{"num_hidden_layers": 13, "hidden_size": 128, "n_experts": 96, "experts_per_token": 4, "d_expert": 32, "d_shared_expert": 64, "hidden_act": "reglu", "moe_layers": [1, 2, 3, 4, 5, 6, 7, 8, 9, 10, 11, 12], "router_score": "softmax", "normalize_top_k": false, "routed_scale": 7.89, "balance_loss": 0.0046, "balance_bias": false, "router_z_loss": 0.0001, "n_groups": 8, "groups_per_token": 3, "init_std_router": 0.00639, "lr_router": 0.00147, "vocab_size": 4074, "norm": "rmsnorm", "norm_eps": 1e-06, "tie_word_embeddings": "early", "optimizer": "muon_variant", "learning_rate": 0.0071, "beta1": 0.9, "batch_tokens": [65536, 131072, 196608], "max_seq_len": 1024, "train_tokens": 525400000, "max_steps": 4507, "dataset": "wikipedia_en"}
Below are experts of layer 6 (counted from 0) of a mixture-of-experts language model. Rows are named gate (a neuron's input weights, with its number), up (a neuron's input weights, with its number) and show model dimensions 0-127. Each number is 500 + 40 x the weight over its row's rms, rounded and kept within 0 to 999. Numbers have three digits each.
Before each expert's rows: a language model's description of what the expert responds to; "gets" lists some tokens that make up at least twice as much of what it gets as of all text. This comes from a sample of Wikipedia text that the model never trained on. Tokens count by the router's weight.

# expert 31
Verbs after a subject. Main verb or its first piece right after a sentence subject in biographies and events, such as was, had, faced, enlisted, won.
gets: " was", " had", " d", " f", " t", " p"
gate2:460593503519469509517509508541555466479509529474474354491587480574468549591524486480465540475504461478455518524432458493526496482481426540558501546484470537491463518474555544500462480485472518450499395460549469522518412466448483504511524510484503468520475490472455490541590430531484518446490496534508404525496472531514559468489514532476526451414523470550508499468496472527496469521519
up2:449488495489535523443539570550528495520525497494570519557531616467434520456543491548522544522509526461542492473528423455472550556534532487529498440447539454471498483462473476476538500452543488456553551454480473471466499470597456509482554518429486528546450517456528494484493488528508542563491563492551567527493528506441546411449537423474467484485539514516507448471456516476448462528436
gate3:588489539532544444467488498506455524461527414464526536484520428553487483473461519479546549500537502501468477499517460507542487513437480450434495548507516456457489480501563549513492575484476461496447461569412411597517441479459473508615440475466466472477495505459511572515535531473503495488449532468464451484472579477469522422532476485491472540466558530504500439531452502526499512492549
up3:407538495532499509541463519540510506475501555521522467532527544483413487419508533551445512545513578492476530463536431431472465503568504533487463534592488590399469509529477509531522463434477528507512495522490516494455520481548528563518474477529541577499487461496451557528482524465499441459437451526473508556502481506568501497495490405479511522497477503558479553570540475482448491458575
gate4:489480515479484589558408461538540530566518456459525488494513478522475457598480469477549472596526425418459502498494570549530448524577460536471451513539448510496527507553468548474497513504495517556558584521517471551592546510497513513447479456472427548490515550557559484516439461495475486454485544470531520496487495450535511498500472535554484560465511532494455510471559531519503459493520
up4:489400441497481495526517497463491488485500487526384491612394506428496498464501527478449499486489568498493520467528504530534492527550549493559543461537472551534502480485377559524446494486470456516486451585493516531505473471537493485525519484502478555563455459518476513472495471477525466576515468505494503398492489501468585561409499450477517495506538535514479563521549465491492529509513

# expert 42
Digits in numbers. Digits and digit groups inside years, scores, date ranges and coordinates, such as 200-9, 164-8, 6–4.
gets: "0", "2", "1", "3", "4", "5"
gate2:528468429484524475470527460524537541584407483481528531535546468462488491525464435499526569502521499500508538434517569501533535485553493478491468467464538459559471479562517473562517559471529449415449543477487522498562535537485513501508530469509538523453525518438462478524490523517584531531532537535419558439545441451584514495429469459462508403545522442523499517493582480493502478480497
up2:481446527499526519569473495526457529503513507484455521494567521574490471471464579496560561437500466447487382485499451473451559465506507476477491479542504424525558487478458471519467579495529464517578485474484531498521435532545526555447489512574564436540536552514543476489497526474524509427517521508560506521437500468547448463510543547542373488437518464509543511484543518533492499487486
gate3:485555459521488498487496517514498576466455563493453472477539530478473473516420497511477525546453479480509551507389495500503461502422642479574500535480551508479523502509534539439467446475455482515532473423514492511503487462471481533545633531480536477517484481493474491482503523544459523459514446538441444539360546505511510529485535495505485497517508538527578484481490500461495455535450
up3:489441469516553521457485491537570529543444550493469461541493544445488516484449558503537430482464562510390497475424488583491511484496525500447502521502485518468503530519439464421403525462524517507533564527530525483534562506577500495505499475567526490480502490472458509473525452535570579502499513513466432492501528494486482483491543623473485459510417516473421488504487443470508462559519
gate4:464531503508510424519590592544470482485470551480432464508487492505537457524521569461463568438470482497509447466563475587525468595505502520540474540552529485559542514466506544522498392485454488552449538626479506492513492473484485425507544446512471503542493500457528458495459494562545488540514474526495475452447502528532508558480510541490535548473490495437435484467519473529539453506516
up4:471505499469530428550529531496479531557488543522523504563470478435515473522520460483515515548542543486520461518500521526477434412500538497493518543542466477494565510581431504517482538493497475514459484503495484377552497548479523502561422552526499555513566477475429490477517473509556459577450571466474594437508515478434504449457484547470510494555510411414507546451515511513538495481488

# expert 11
Relational nouns before of. Common nouns after the or a that usually take of or a fixed phrase, such as by the time, as a result, made up, number, total.
gets: " of", " time", " number", " age", " end", " up"
gate3:411467520480447422504485406523456449564567449528470541536500511479455559478562601521487466521478512456498474503477456489508516521474487474480545492557444467476511477550471577498524536467510480528547558547406447406549487521557513431463565583473539495520537514542491439487452542500488508544549488523508511487459488440518454502545489484534467492527503467520441524516486517484532433441496
up3:503533464518542560530556539458617497528402489528513529521483514528529495519575436498470473449497475479554468593494562498601467518479467478529489501466468512475550549451506514499563483503522475473477523533469527521476603528550601499479453513532473488488502479510534515537444524574528527483444512499533497491541412508511516475520517535543530498452494505387526525557466474540498533524429
gate4:447477489477522542463506440552486427447471547460507524461540468486423412472538540487563428474502483455512444578514504485516537521529478565465516493498515566528496537565481507532534502529447568470527456463475517463536515513421509443494520545496590426513404455447558542548502481468437450462517509501574504540591472521530489467506472568520534507517520503485517482513497471473510573529529
up4:430444509484486501517548529508508439576558408507463538470492531478493502417502486490502472475473473477489547483468509422488469470506480494593441583500540472553512514465551436462485478471501492572549470478483492490423489586530451458563525507412471508527458599493511535466454540542502511478521478500462486507491494489544431448555497506476476455487631493505510513498570476482519444503504
gate5:536530492434457458482511528556559479544522438511455474434449506537505491476402463500541471484594498448546436437551497478505514479468514510531500455530486522453476503558441482540488519504547500571510592593532534492493563553482524562477420528495554438468504504507473527555521469530528552494501533531460519475491581510550474502612493486522534442483501550439476518479573530500492495479504
up5:452491535474494493477505539529519525470498424465511507438542585561458505529540504487564505464494503531553494486526534490449469418498510523529484476475436506483490523436483501452494532523480510506538457465509533568445471508555548479464518514490455514476546498446581508493501548491573581524469546611495501556543491480565416472569453459457587566528531423495576531557490461520526536500471

# expert 16
Multi-digit number chunks. Digit groups inside larger numbers, especially year prefixes and the parts after thousands commas, such as 201, 199, 1,193, 17,186.
gets: "201", "200", "202", "0", "5", "199"
gate1:495441478498518506494537537477534567447509539502459488540541515583503506495528548529512509515528524507504483578443499491481494511498546493483511505491524509484469484501497416504579470559544483502496471472499545531392381479405516485497456421459520495405507447443451485510516484549565423452455474525504509474537515484489488538517524547513508480502606501578507502464466450619485472514468
up1:549479472415500453483475485502469415489510533468531500530483502475564480485510493465503476524569456468438535538500562541511411499566573431499510605430499543521503519450488564491540516483550516455506475558438547527521452488453451496527465426510508547519458523486431491564460464487580492565456543487442477513511489449506485473465420493565563502533498523461521541560527505463510451488504
gate2:502488507495492442461515509450520478510487584505525504500499461486511606436504523592510481538497565529488573489473499467516469410406546536544497471494555527516547507434479547513467454514518510534504566482433472478509478456455537463500506448538463494531498540489490464533451534530536525561530471493538533503492465469368486502498426551472514590478510510477483452495455570486448441585486
up2:530438492531557561516466545496516527468494509474508506506580496538545442538503466523532512468512435523414486455487504459481502382532472486477593482465393448480561469480449546479486495501487484527494479537571531501481489506533505553476542582529553432516470563519522502516412505498511542446473430494477493484556477497569459492513533583542439521500509520466484466533521455492468512401470
gate3:522488452502493535450520476453483488513477538423506487500416512506459548506542494523538510541513516535530532486500461467613435404491522486506526474470618512488517554525545474507503465491465478408494561456508569481532534506423452503460465479431461542554469535513439496558487604464464517541497517527438449472536509527573565545456525486490498558475516447502475468485509514498518552493562
up3:475527486478577516507562481505454499485436379531493537511543532498480558519416534499519548387449495473517576497580478570499584512548559476490508515453392478513511525525523487484534519436485482460493504451469497475554510476490533481478491506477484515502513485522539524535468522474531479473499516539457474478547520514584495518519504486493489515573487494580494429491581469550545556395497

# expert 44
Final year digits. Last digit of a year after a split prefix like 199 or 201, in date ranges, tables and in-year phrases, such as 1993–1994.
gets: "5", "0", "4", "2", "3", "6"
gate2:505483484455551488445466493472476451505500495406551483528364574530462556492452482502457475512508449464473487504531473526479460538551490507500578432486570522529463482573439439509520505478516446482490445418476475539541495489540523449518518397474512510497497534433567467491418468500514457460556472483474511450479467445502442508490485490470521515498498482485531584608521495502507519530462
up2:567516531507524519521434521538482510470433639516586505521511460470541467486464523450414430528502503480472553492453547530492480511521485460518495541508446514519529458549509503477509504531552523561500472529639535499522525489562498501512430550536572528489500514454541561525487517504558416423502489512509511526525487545539494470476445475463586440522560496499505534459508526497465439505485
gate3:519441483558496543468425479467516470437432482540531523505545456558425473546478450523538511436487503472460424496512490513562510530473453480484472432509395490498483511438525537573492486521553490515481446439539483439517550415521514510488458496442454451489499460490452445449534509520563477496555561501532532486534483471565517476521435535537511546502535462498537529439530521526508381497483
up3:504582466511469488503504559453461453471501477447512488527418455476444508470558534477564422532460502542555551465514529498547475542562505551489579556465520487547512474485513521473479449531556437465515461519517471453466530516564544443502569493432490574559476568495487497486523556490433469487466498474493466477442499486492481532432575451436535457449548465474557462484551498483515562533547
gate4:557531509474507477511489513484500560479539499538437546466582390511555455484544515574505478591544513486473519542474446437469519530496480527578538497554501495493527507516495486481505474509539532379486513630538514482383588511515569498541517487527482535484503482485527462459535486517452446505511490495481483457500495563515506517481551515427477483515499454442490512434462509496467498561552
up4:522498484480511551494527483454547475501496452537488461484446521532489453518550553405509556561531462523497576500476466479459478452545440452528487462508502476531473510579545523562411485495459507564525595402453508518498438454570515521533507565518473541519489555537458522505526575540460549480534544554594535491507542536560544494534503512445444460499508471477478496456499486529496569514545

# expert 62
Main verbs after subjects. Main verbs and auxiliaries right after a sentence subject, like was, is, has, included, released, created, served.
gets: " was", " is", " were", " had", " has", " are"
gate0:429479536499513559465472462469462468505447507472425510536463541452531506550579463548527529483501517492479560489528509431418525418492422504469456480515510515452508475470494527506517540583454467497563523459501468507483526509553494454484477463472496441557526517376470462491531437524469570473497490467476523505479537542594507518510495421521446515512590569454513492496459481512430490545458
up0:529475499465501544453501438550519502559524503464501448438466485519530516517423409514494498514431469505502558551471421509575506499463461528475451501531453536499521494555553531538459478490524540518534502518523439445455462490519481494506476437476410535447522534432449487514436448518473536517486525503626452516520486458469580416530484463432448509539473447530505515448466480482430486464477
gate1:501428459480524562509530487498466512517443504481559523509475507450480464532512429520489475475520492492530457473467483503506456536509571508532528462593494503503557518530491449554544505433534567459493498562500536491529515496519522377596540503523484579552578490505531509464515487456504457509547487433451543454506525499449505533498505454526561462446499466471471412517380465410521521495495
up1:490514451477518452459458519468427440468526480466459496499567474469588489510493536479499421513545486446514560424440531497562468603468548529518496499491447500471495530444547504559480489552482469482432387538516476510463495468468532544522459504505529497488506507479531483488505496511469492486467455514529456472515536473503496483507534563436502426524480522481556496460458497580539649515430
gate2:552435517482512591499495489462546424454501454546545479441458501423439542445470559514566478408521490527532503511518473493557523448565521488511544513539515423485468532436498585528478475464446525404476495546494494520458522533527568485532504502437498565468522540581497561494460463413533440470474519521511468507455475485492506458515475517529526519559516496518431516503519559541482511488553
up2:524523445466493456495511525463517543507501500578468516449456455536543473534507560517490531501522541492544572475473522510426496528553514538512485465456419482519473486535423452462533507585483497658518505456517554480499572512542482562501488439448521458538455533467557517413503482413525515501534491483518551504543522507492509483567531535506480517491546469552495448481422512495426541448515

# expert 34
Punctuation after proper names. Opening parentheses, commas, pipes and line breaks right after a person, team or place name, such as "Thibaut Pinot (FRA)" or "Trinityville, Georgia".
gets: " (", " |", ",", "\n", ";", " |\n"
gate0:486472481492549426557467420507495484550494415501542497515502483525510559419466431485531489536511457470470534421524449563507470583512466568481466500553454427483514533469503468507448537549466529526509526461471478470469373511538454523502523534420464472444497483480503470499499477512529540456478567555502505500504461509462468543448478487535525561483495502479471577410528507550471570554524
up0:487421556498508564486482541433481525577475399447538480513523517523557451566483482486400451438468519436516491438528520480517502482499429515485569503463531539447495478470524567528531531476501451494517559467542464461528456506494523487453559558450549471486453415434563527503557465500594500498485458504460523464469498498496466479513421572471527529499533453500466514498525495495495483451554
gate1:609489486502478506506478547507490564527474439534531461548469528455517494507475471433572512450489441493433462510407501534449485464547556502589565506495471522466482518545466451457493512483521496561540529534407515487524493460542533532570536475580501497418448472534440472487471542501534470467526490421488486457494514479473470482485508501544520497475520425483551567428556431500486543449498
up1:542467530470595560528468457444527477493526521493474485479434548567531503502449491491449486499474550472453504440485460474546525561499431513486509536548491469462506509557489453402482501554477521523504514479556499501528474442469479536469474538474488489558538553478490478476527460564570517463575489489501543584467513578513493496472562489440473484548490551489513504496400577498403530453422
gate2:448537498497519577512569549484485543463428540524480489470556522494511516565503522514506513484491459486472452484481483466456516471471543528530514557580530488534541511533526497523519539504453464478494462501472443462507507464424507461571603472490529499465521428510549509555500493490539501519529562496472485546544514529475556566451524404486603465481509432457553495465498441453432537517377
up2:569566507475488508461445561420476522439479600554494462508497495429487480489481593576498567472501529516494529463482493494500502395501506506479519454543451512542489507471533439562593401494554495487528493542499506487512508486504485478505497520465482518457492518477534557478471471512403473475493507549506502440529449521463510489555501498431490423495472596484473511486476481525597474557459

# expert 61
Letters inside acronyms. Later capital letters within abbreviations and codes, such as WDF, NC Dinos, BEL, CHI in sports league or country-code lists.
gets: "C", "E", "A", "R", "P", "D"
gate0:428534519524549512458555552464525466448560565531488541448536505569557451470488547460446526427455484593544503494495464444497518507506471534525535444442527546539548528476488478488450527441516479493524555512517468495504607585500462448460474501522504504598536468519504586564523568535436552490532498461520462483486519505555508586504491531512478491508485478537494496493493518437465452452524
up0:497482454523453497403487451494485538610500565517489430519542450471504517533484431464454520467565500476491517460534556526451451457478532505531489435435459492458496507442489538575524507474490413471481558521453513484534526452484448433520500553469476501496492461513468419472497469423550406541473479482619503491463498519463491484476467499474488525473480547466438444531496499467472519525441
gate1:444461526529507494541497462544475484484489450427482563554580488492415515498548479471586501423478519509536480563494487497424463510460511515479535519491494501524491485521555535534461476569453488501547508420455535434540453547504431528456492459478530555524468543530462526545471560487584467534462521501456541467416514571582502534540501469556485492449461508566563561518475532471542522505502
up1:485534504457459492448557478510465450466553559559459469491528447435393527460530524517487529519528508509585507547489556554516499543451558492502523547483480520505473528490542494461475494436516437412502449485501459522494512503469494460514528476465479533501472590527562455391550471469556487551531524464494450469439482485478529517430434443528504479560475506593501476532414523502457511520474
gate2:504477464520505563428506522476537518512518532429443494487455503485574510518486540414497447485487544426490628527493438549486456461457469488514417558475491527481556495525521531509507537505471487555517544473501496486501456502498442536456562466510464567497520567522567544509542464592498453510524526452542440520487490498498549426509493534483486504534442500566544448527553445569506524481579
up2:516563472475487484479533500519506559479469500491505490531524503512518487526518482497450545445466488532482515461505527507453560496572493494461458527446580519473397523436504409488557493436533480524490497499495483544390525498502555479535552525518523508558510566520504574546496497558532472506507442490565533496495487514535463483549552500486535572533518541437547596495476450605388491553508

# expert 50
Noun starts after adjectives. First letters or pieces of a noun right after an adjective, as in clay courts, carbon fibre, cultural bridge, vasomotor symptoms.
gets: " c", " m", " p", " t", " b", " f"
gate2:514475537561508496524538451444528581482496492404490504492478544522462525582531589484485520514503437439430516488523493550465583541501501501525465447486491513459520477450455521545538471491423481483444623553547519479577604540476490459384504463547513512486469464542538475485479541555507506463489521490521494490530461521454462474466515530452488469547453469549474465524508504504452474498474
up2:469483466457462513425478550524509482527492648471523500512555492524524506496454576395461480464476491474504490441518523480524488476460516542470498482500493427456490483457464505493530503534595552548512435479532444476491538483469497582453447579461560520490552448521459513528504480547477471438497538476513503546466513466387461559512487558482522472522540529518575452500494501481524434473497
gate3:594442447503486472509507570482502523525521449450501499478510549485532484479422508487484513648506464540478505457482501397523489448548448426465499517460520524560534531511557477534511465545522522507491579473533566475460481510541497470457474539517491471473530461540460536412551522499488502564494515508471549488446456476519536500516519509507402467441510508430441468447499515470486473591489
up3:458416468491524498514534491447588467481491509522506500459472492496522550450494455503497462546451489479521541471488539531544520518443496484432512504434608528430531518437538418460536526505496493506517531489527526535510405445455526510440491496435590534530467571464518496526390478524555524528487506562501450507448525557501385478498483485531453484461525454536554561503530513522482496491478
gate4:527462489483470461423475386465550551488461475492578492535555471562454499549525442501456562484491553469489478511445463526398459507484492528472458557481524462538507528497427576581507471591531503500496406503515473456507511424500458537485531475543542501532472520481528500504533542519491537525502512372471527521479481454563497480483470477437476498547498458508533432546516497489517529494501
up4:455437530519431509411581491557508555532456563475460587458538514521497492487528451508559532484600515505491514540530509526434487476494530538560499465497477493454466507504433473539544475504515461523455370450515518481458498464444586490500499496523519463442538477504478523424541467502510479451532546474488485464490520474521541553456519526509474486588499464542435495463587488438479530514474

# expert 17
Word-final suffixes. Closing suffixes that finish adjectives, adverbs and agent nouns, like elder-ly, separ-ately, analy-st, test-ified, pus-her.
gets: "ly", "er", "ing", "s", "ous", "ate"
gate3:459539439436484502503499510500462470563536502467514507486485491480471449457442439589526464498507575520478543475547508540486543548505514526383519496512544562471443561530452514507492450509529483474404451486464426556512507470470495524461420441442503497520448489530478462487479503480534527534570533453541392572563518455512514488530523460510509539505439468492479593504555472500471474492513
up3:482475505462445505539481556557562533564499498452501505521476451516514475430487469531508491486558573500502553491549511497472522491499528490494451510395537509503496451519474454498472444521496489476500457549525410496429573539559432504517464493506500514557503531463402478535499552506481521476625530495553470510502449485491484537535526543389489555468527540525499436499544520591564484470544
gate4:416499510481522471528530532566527441546482500536530533568535528544456465529426543511448376436469485535547494503468502504508498447480539504497483483540478464508532569554462527445409627466488514474496459489509530494476497500535505498506476491538558468479462466557504481414558561459506529483521458491462413582583558532536480476479540540473509461516515533477465471500504515500547499449494
up4:602489495471517565483549479465428455518535498577628565481513491496502552531480486587467448506465520513422510439548476500523600561514475508562491525520545498433471500550500455508415516582538470531521505549488482545493490499508490513547459496502507495492523538533521422488560441546498545517509461497536533503500545524588476461479592477535478453528547504476508493493536528525483520474508
gate5:469511571530514516507471505532549506526504517469498513545553509504529523505568580502488473525457563467490438530520495487554487387493504508449559478513507513573512477520555415485478521496591492532567487524502446508541553519421512411489456504424503573489506510539444476539443561501493565483537531508533525534475448463450469524507542457462457543520464413500493569505421477551458501520547
up5:536581467527550441505509452531475547426469487490532514520492520469524500426528535480442421530456478469629443492531483459528474527515468491513486477501471523428521504450469518472493489587527481475501494653511558463501554505460457533501494530514556436478546467436528492494506506520453527493450568485501466463478538540512497491492474563512540552534551490473525401458508554539495487525467

# expert 54
Brackets and quotes. Closing parentheses, quotation marks and brackets after titles or glosses, plus opening parentheses, such as "Camel Hunting", (1975), (Amendment).
gets: ")", " (", "\"", "),", " |", ";"
gate0:450540474521509496410504446598542528526494489435532572515409470491562470447465459494588508542479475480522451494468514545547485546523465479513517505515506546529505514463448498564484536541542502514466520478535468428556543480550488515468477552493565433479468468506455476379471543550457547460584476427526507532488511498516554539477499459531547556518482477445520548458456483519514549520497
up0:415493505469517591448552535502502569486487512528588471558508573558445529515523464451511444559544468455507480518473503515488533436500472524464484418482525439472488534468537447492523450457487582546473479528566517487472488507440440535485506527519461507528535433566467550495462586499505560479534528512514457455500503514511508437466529519465522568468416546494548493454513515543468484493587
gate1:504497535442475480458526475498360526528502465503458489513395483476521495471480490448528468498560530523506531502461472476527473455497544485538449498479483511539534472541449507461517526550500500540463535525543462500576562435524539495531527514511544541423451461571455540526583493526499505511485450421434507437460514510410437497518580549463529435553478491472557541483528447504465512464545
up1:552483511470472429545501477409403521506520505560553502570479525550450509500507545542572499572516490418428462467508572471459528544483435549512541532498519462523515518467454607545410482577478512521421516545485441471484508470482485559576467524482534475515504500518540472504457473534522472519546488441501551498527548466529514506514464518472501525555468527496450475474455474496480480425533
gate2:535487464664490520417495482458460494544532607470566509551509455469492526516593496465536458497578516456505481525475560479464505527479486521479531489427486480446546486536496550544488548540493473476465450494493517482454475490463485523460495546506488513462470509518427526525540498593538533552472561517435541468512504504543494490440506553435519483467500495503507517496550476515590482472422
up2:490471518534473589552547449525458496505507588468507376479531532549512506524500516540492545523436487522489544479481481469464524463456491484550513470503482472482514528497542549438511447499497461514529537509470518528371489513535610534405446517460556529508479463514510489417558493582525512450508503560465526515515539528469503545530474544450463487476458509502467579473491462494531425508546

# expert 49
Lowercase word starts, URLs. First lowercase letter of a word after a space, especially website addresses after "Website:" such as http, plus finishing, shooting.
gets: " c", " d", " p", " t", " m", " n"
gate2:537509474503534491506516511510498520556498450513506460526464518455503485572493555571515514477512376554512496479529482511427611528594478489509484554453518481519531492506498509489456577436522550472507498545525507497501485561502576525508619532542453469519493551512466502577501506439515424488517454467417528516485473431429529496480506507489455484500545588555444469449476473519542500511490
up2:463557455514479433443474548502466508449451504484483489520519531487501452556501562462456496434492465511446460432466463512526464544494468482482485467506440495501474471499407549487504530539501493458549465556595460526548510473504502530509461531494511467587525458502552488552489495421564491583526496486530438413505465556574458482458462497528520520565457465446450442527418460481532485435509
gate3:516445472501463501403466447509536553524525493530464594545498503519490507562499502431466492521514458525503528522554540530524552532490443491487526524518489424478490538498505568505509601529498543530414564493496533513583557513531556540484530562464495604389559491503525521416469534467463514442534548521551521514500539477503493477464520506546547499496455518544418502477449468502495530512471
up3:544527460519516526541481474509524612509535483491453527548573542479489512494499553475503498411445514513534479533533489530528455524504573491508522418624496424525494445482550512523464487476510490547544489562504495527529453587507437441499493494489494475462461549527562453438505456512543475488518517588550551445517468485483441470466486471562501502446530399584486518513472487548482501507501
gate4:534507524496497488491431488507470467480540486520529488538511554498573502524476418532445578582512546408489469496550497484482553629530515500491543550495491519493495572434474523549524539478494508481503573514501523447503480471480502531516489498529478443515648472499517525446389489500528494518515472498558567580502474530544519479494529525498486488488572461516546529552542491566442508484508
up4:449568450501463515459547436527463447530562536490472501454468435513533444449559498489501458541518465532496524435445485533507488498486466445559490558503519539475488580476488541431474488595512563455477427509493516530453538512515454550541489563518479542516471484511528457499510499483533532503537500377469499536535516421546511468459512516446544481527566461575530587474573521512512518540481

# expert 13
Capitals opening a word. Uppercase first letter or piece of a word right after an opening parenthesis, quote, pipe or paragraph break, as in (EMU), "O people, Despite.
gets: "S", "M", "A", "P", "R", "B"
gate17:481491538487502474477445500527545529499503543561513468485470509563470499542502569510514448582473488493538491506474444517527491480513512496460502449443564487487478499517415545569508534442516554512585519466488462450452523528487500454432492532437481517498500547499507486519560498454480440562434517492472425486531520488526541519499455519573675522519478498589508455415501486458482450524506
up17:493559499524445512485489524535463591560484517477486515501452527489537454453512490532524552565589488525460536449514528469524540519483485434490484458548532552405576506493386428492475448480481514483572472491509461424539509523484537492531453503461551461500456543425443429573549498435437520551492514476472465517544506510512513437528478461500531496545522513534470483497507544508474416482549
gate18:511562514502523442438523434519544512471471472505573614522504436517452449497448526543450483440491514538556510522442451477482487443498492549460576440553482539558524534493533520481502505504526418452523511456545472447492470534449519501484501504474546483466550458530587517485496479443484517522534443453526431466534465517538521506538540515410489493484480474526620557541499511499565508499453
up18:472532476525518438430481504481484535494529404483502455556489477481535484512492489522432523538485439537547507494468460519438522519467527464503444473504539464506546488451511543496552515539461436420474524525530407496534436443527484519522477563449488457521474517539500554529486425502555393511439581487506531514480502506507560505493501543558553506628491529511565481454507461510447484446442
gate19:501422467466506501518559475500411465516464469549523519569505493490560499451451426510495511503617503544426490459479529482538510440495459529554509427497493452534550462523529569497521494468487517599528493535489528481481491531511533530417484573546457502477492467490517514502538491490499525521502499482582520522484491525545417535604521527483508467564483418489433485504541492539483470525599
up19:441489468490456532496435515551449518499490462541492475509462433561500390526546540449435513497550453444511473513560470420473472523569538495444378522498565449502465549519469489450471514492486457470465527553473535563513524524535508432557505497539515490501459481530456561480493551556469443466532509472460483516528486517430494553511469473460551484520490522527462539499472475468415524419532